{
  "num_hidden_layers": 14,
  "hidden_size": 128,
  "n_experts": 8,
  "normalize_top_k": true,
  "routed_scale": 1.41,
  "balance_loss": 0.00517,
  "balance_bias": false,
  "lr_router": 0.00225,
  "norm_eps": 1e-05,
  "beta2": 0.98,
  "batch_tokens": [65536, 131072, 196608],
  "train_tokens": 409200000,
  "max_steps": 3274
}
Below are experts of layer 3 (counted from 0) of a mixture-of-experts language model. Rows are named router (the router's row for the expert) and show model dimensions 0-127. Each number is 128 + 32 x the weight over its row's rms, rounded and kept within 0 to 255. Numbers have three digits each.
After each expert's rows: "mostly gets" lists some tokens that are sent to it at least half of the time. This comes from a sample of Wikipedia text that the model never trained on.

# expert 1
router:095123157141147152205119128088092135119093087098146188094080152110093119119116131106116152161146139194143073192138151108103163160133094102144116119101121136172087128166109119111141109179118056114118113165200172124129168106100156124118117124183110145133089151071093129117098140166149082064110164129140154138061120081152117198119088083138100152103150129118086068156181135125157158148060
mostly gets: " 0", " 1", "4", "1", "0", " 3"

# expert 0
router:123142177156090094137126125190134140196183111109142107135169170166167171078120083116106125124146123155135146110109129173163106120070136076116101103047142119135172087108208152097109085088107140170123134109127090108203180105092061141119117156122137069113121107094152117142187103140126132167108143135100212119166130182167153132140134142092135143182097082129118140139118149144137153059123
mostly gets: "ra", " Br", " Bl", " La", " Sch", "ron"

# expert 2
router:134134158141119102154095113120080050111090101057111193176162102121157111104129180107143092127059074173097177128101126104131110117106094116124136170166087110139147118122147144155136113077099168127147157087141121099182086126092142127159139124149105147127179068055124164116129108166080122111103103141147120089117100148150072100123193159088056072185078152158155098109141147141137106144173
mostly gets: "e", "ation", "ers", "it", "ine", "et"

# expert 6
router:063139142106133142062124160121124130090145143104089126162099091132068087132124122145161136116117076096083104174102125080125130164107130157116089151135145205123120182131086113122144123144132178127111179147134153134126070118149173099108134100109104171132207137120156129070139194089122128126118139104115097125112114059122114099114165155070130167150171165074038106160098176118052078101115
mostly gets: " album", " released", " War", " series", "ism", " School"

# expert 3
router:195063099136103116112121142103102148113147077110153109143132151123171126106198114103170106163182200133151103081120078122119110106066130147143095112153176086061169139078102122146142177146164076153131136145054101131128110152151139143172102113101160133144040076168122112114140159132161075144151123085129142137100156147083134129179134088197171093077114140182143128103129110159129142125151
mostly gets: ",", " as", " on", " is", " was", " that"

# expert 7
router:129134139149136122137182129113159125111107167152131102071084152128095132193099150160100139152099133078133102101191089150103166109147193168159107094132130092118143085147130100095180105134140073151168100121167158133083175200084114114124103155107087118160155189194123137186097116128180135077143071191124089094189125136081130113124084130150089124137171135141197067102135096132113125124133
mostly gets: " the", " a", " he", " it", " The", " an"

# expert 4
router:152131060125146141099121087151154159158092143190119127092123119149133123138099134153094125089124148095144152142158174129143149131231089126129196186166099116161075156173155123167062155125135153056126082123130098158066109111178141167130179118138187048123082177141085124088122104103109206147145180127148133161129133145150159147131149136151145132102109137148148164094095085131124153170136
mostly gets: " |", "|", "===", "==", "°", "′"

# expert 5
router:120151106064152156177127149139155115107145181201133088142177088083139156143153132124146152096134111137137150101107165178105093115137169041111145062117121153138117117099071157129127166109121160150102140138119129126164112126145109052100110148133098195091161095134157109215093121144106106170140102125122105161119146126128127129100082128173170120083138064081161195169172151066189114140119
mostly gets: " V", " G", "E", " d", " f", " O"